python train.py --d_expert=32 --d_shared_expert=64 --balance_bias=false --lr_router=0.00114 --norm_eps=1e-06 --tie_embeddings=false --batch_tokens=131072 --dataset="wikipedia_en"
Below are experts of layer 5 (counted from 0) of a mixture-of-experts language model. Rows are named router (the router's row for the expert) and show model dimensions 0-95. Each number is 128 + 32 x the weight over its row's rms, rounded and kept within 0 to 255. Numbers have three digits each.
After each expert's rows: "comes after" lists some tokens at least twice as common just before its tokens as in all text. This comes from a sample of Wikipedia text that the model never trained on. Tokens count by the router's weight.

# expert 14
router:112116145131107127138135133071100122118177136095089110162088141122166157185100103158102108069087165132095184068159098070140157167126119093076123176147197088104114110192162144132152054142114109122083109101140159110107176147099117176122096107080105168164169096162146151108150134141085121095
comes after: ",", ".", " where", " that", " but", " He"

# expert 1
router:076111137154092132129115149103097145133150149092076090179104149127153140140113102175115114130101130162065186097167120117158143150193126097092084132153221122109092096119160134153142115171146107094079118080133156103102168144122089155199125130095108198182161105161158125119128153146108089059
comes after: " |", " was", ";", ",", ".", " he"

# expert 22
router:110086138124116161133147152078121137117162135108078073142098156134172152139090107170096099122115168163086146094126100079144110161168101095115110157167144097115090081171161170170144065133163101092086086106157193082110151160112114110158117133114106171183138069134132181131168156110105086052
comes after: " of", " in", " to", ".", " on", " for"

# expert 17
router:095113180131119131166158141095116144104178141056102093166106127114159148175071076166098106100085151154119141104155079104151102133139079068114100158148168107100129097145120162160141079172183105110106116097168160111099186146125082131166089108102104146165160075144150142130179169168079083109
comes after: " (", "9", "1", "0", "8", "7"

# expert 26
router:093088148157033131145172173103124156136161150081105102148113133115153155151088106182118115105092161132082161096156106136174152188160097105075126146164151082085125122142135156141135115142179086088113121117142138099122196140094078153204112111086103151167154105162165147076135146181096127111
comes after: " ", "1", "–", "2", "3", "0"

# expert 29
router:126062149176091167127150142086104165118160119090122134165066182085166163136100107158091107093093138175122143097172097125155096151202121101115083144148188091056122110169103156154148066169117094116129123095156163099074187122130099119138124084100109143135173113158151126076126126154109103117
comes after: "-", "\n\n", "==", " ", ".\n\n", "|"

# expert 27
router:104077143119123150131131168089097184110164170137074095135074191066153142128119082158107129107108138144125151081150080120161157184176096106117088166148162089092078122163127149160148103174120120077109092096187138111098167135117116101153094077115121146127158104186165182062146152125120105111
comes after: "-", "\n", ")\n", "\n\n", ";\n", " •"

# expert 2
router:081106177131070154193177113111090144111190136128081124148127154101167146167097075157122119093092140177112152111155107108211139149161100108131086135150138114072097116153122166142145109170097114123102107091136129133070168149111073136149063102074076148179157120157134158123164155162084102116
comes after: "0", "3", "2", " (", "4", "5"

# expert 15
router:095106144121097168139155154082098155118162170106089102137091171053166127149088097150102073081120142154098129095160100089171111184141099099079087165183130101101099081168130143139171100144122071081107083118149138078110155192123109118154103100090104147121143098156174149064146160124118111110
comes after: "\n", " |\n", ")\n", ";\n", ".\n", "%"

# expert 20
router:073103150147082128160145149082136167093175140095126088155088164088167143164074108168124094113093173155111137145164098099148086179155109084111118169164157088088123123154130185160170095140121086109098092121149170094097140138094095099150101111101080167145153062156148160115156151137073081079
comes after: "9", "0", "1", " ", "2", "8"

# expert 21
router:075099146140117122167133164112084181087143172114105108157116171124168167136103086204130088107095166184053166112205098091158090169139117070104097188141160100116157124139151168149142124140139120095089101093150147105122161177060104115126120118109114124149173110162145130103170156148108107106
comes after: " of", " in", ",", " K", " B", ":"

# expert 6
router:115114152152079190160145162111107160090154134110066146195104154117150145137131100165101093111109158164123140067146119107139148163172119123100111177141169107095129089156174135138152099144189075062109087099168129122122167157083058161156119114117072182157145089125166176135166166166123105129
comes after: " the", " a", " is", " an", " his", " in"

# expert 9
router:101109172149085118142157136088144159107145156109097077147114127106188194177112115170104126098089147139091145122168106127149133173141106076096117151179154082114092109140136192155164108154143063113063120082130145072111165147100124137174063124080115145189130096162176134092150161165108092123
comes after: " ", "1", "0", "2", "3", "5"

# expert 25
router:099101141130064129144158164108102128115183176120108107155067148070143165177104108160137104108099151165099152097201062106155094161158098101097111135123164121112102108149132142142170098155150062090121103120161139080103143149098103137167093120073080172165159128143131189134143175152075085101
comes after: " ", " |", "1", "|", ",", "2"

# expert 23
router:083100166148095160177150153102103145087132160127104092137094154095160155168121108146098113110085171160086153059146107121183132129166124102085105132188155107066091092153157167165146094156126085118071105110167153081083153150110094132151112102091110160151182103132174155111165143149102105052
comes after: " |", "|", ";", " No", " Votes", " Team"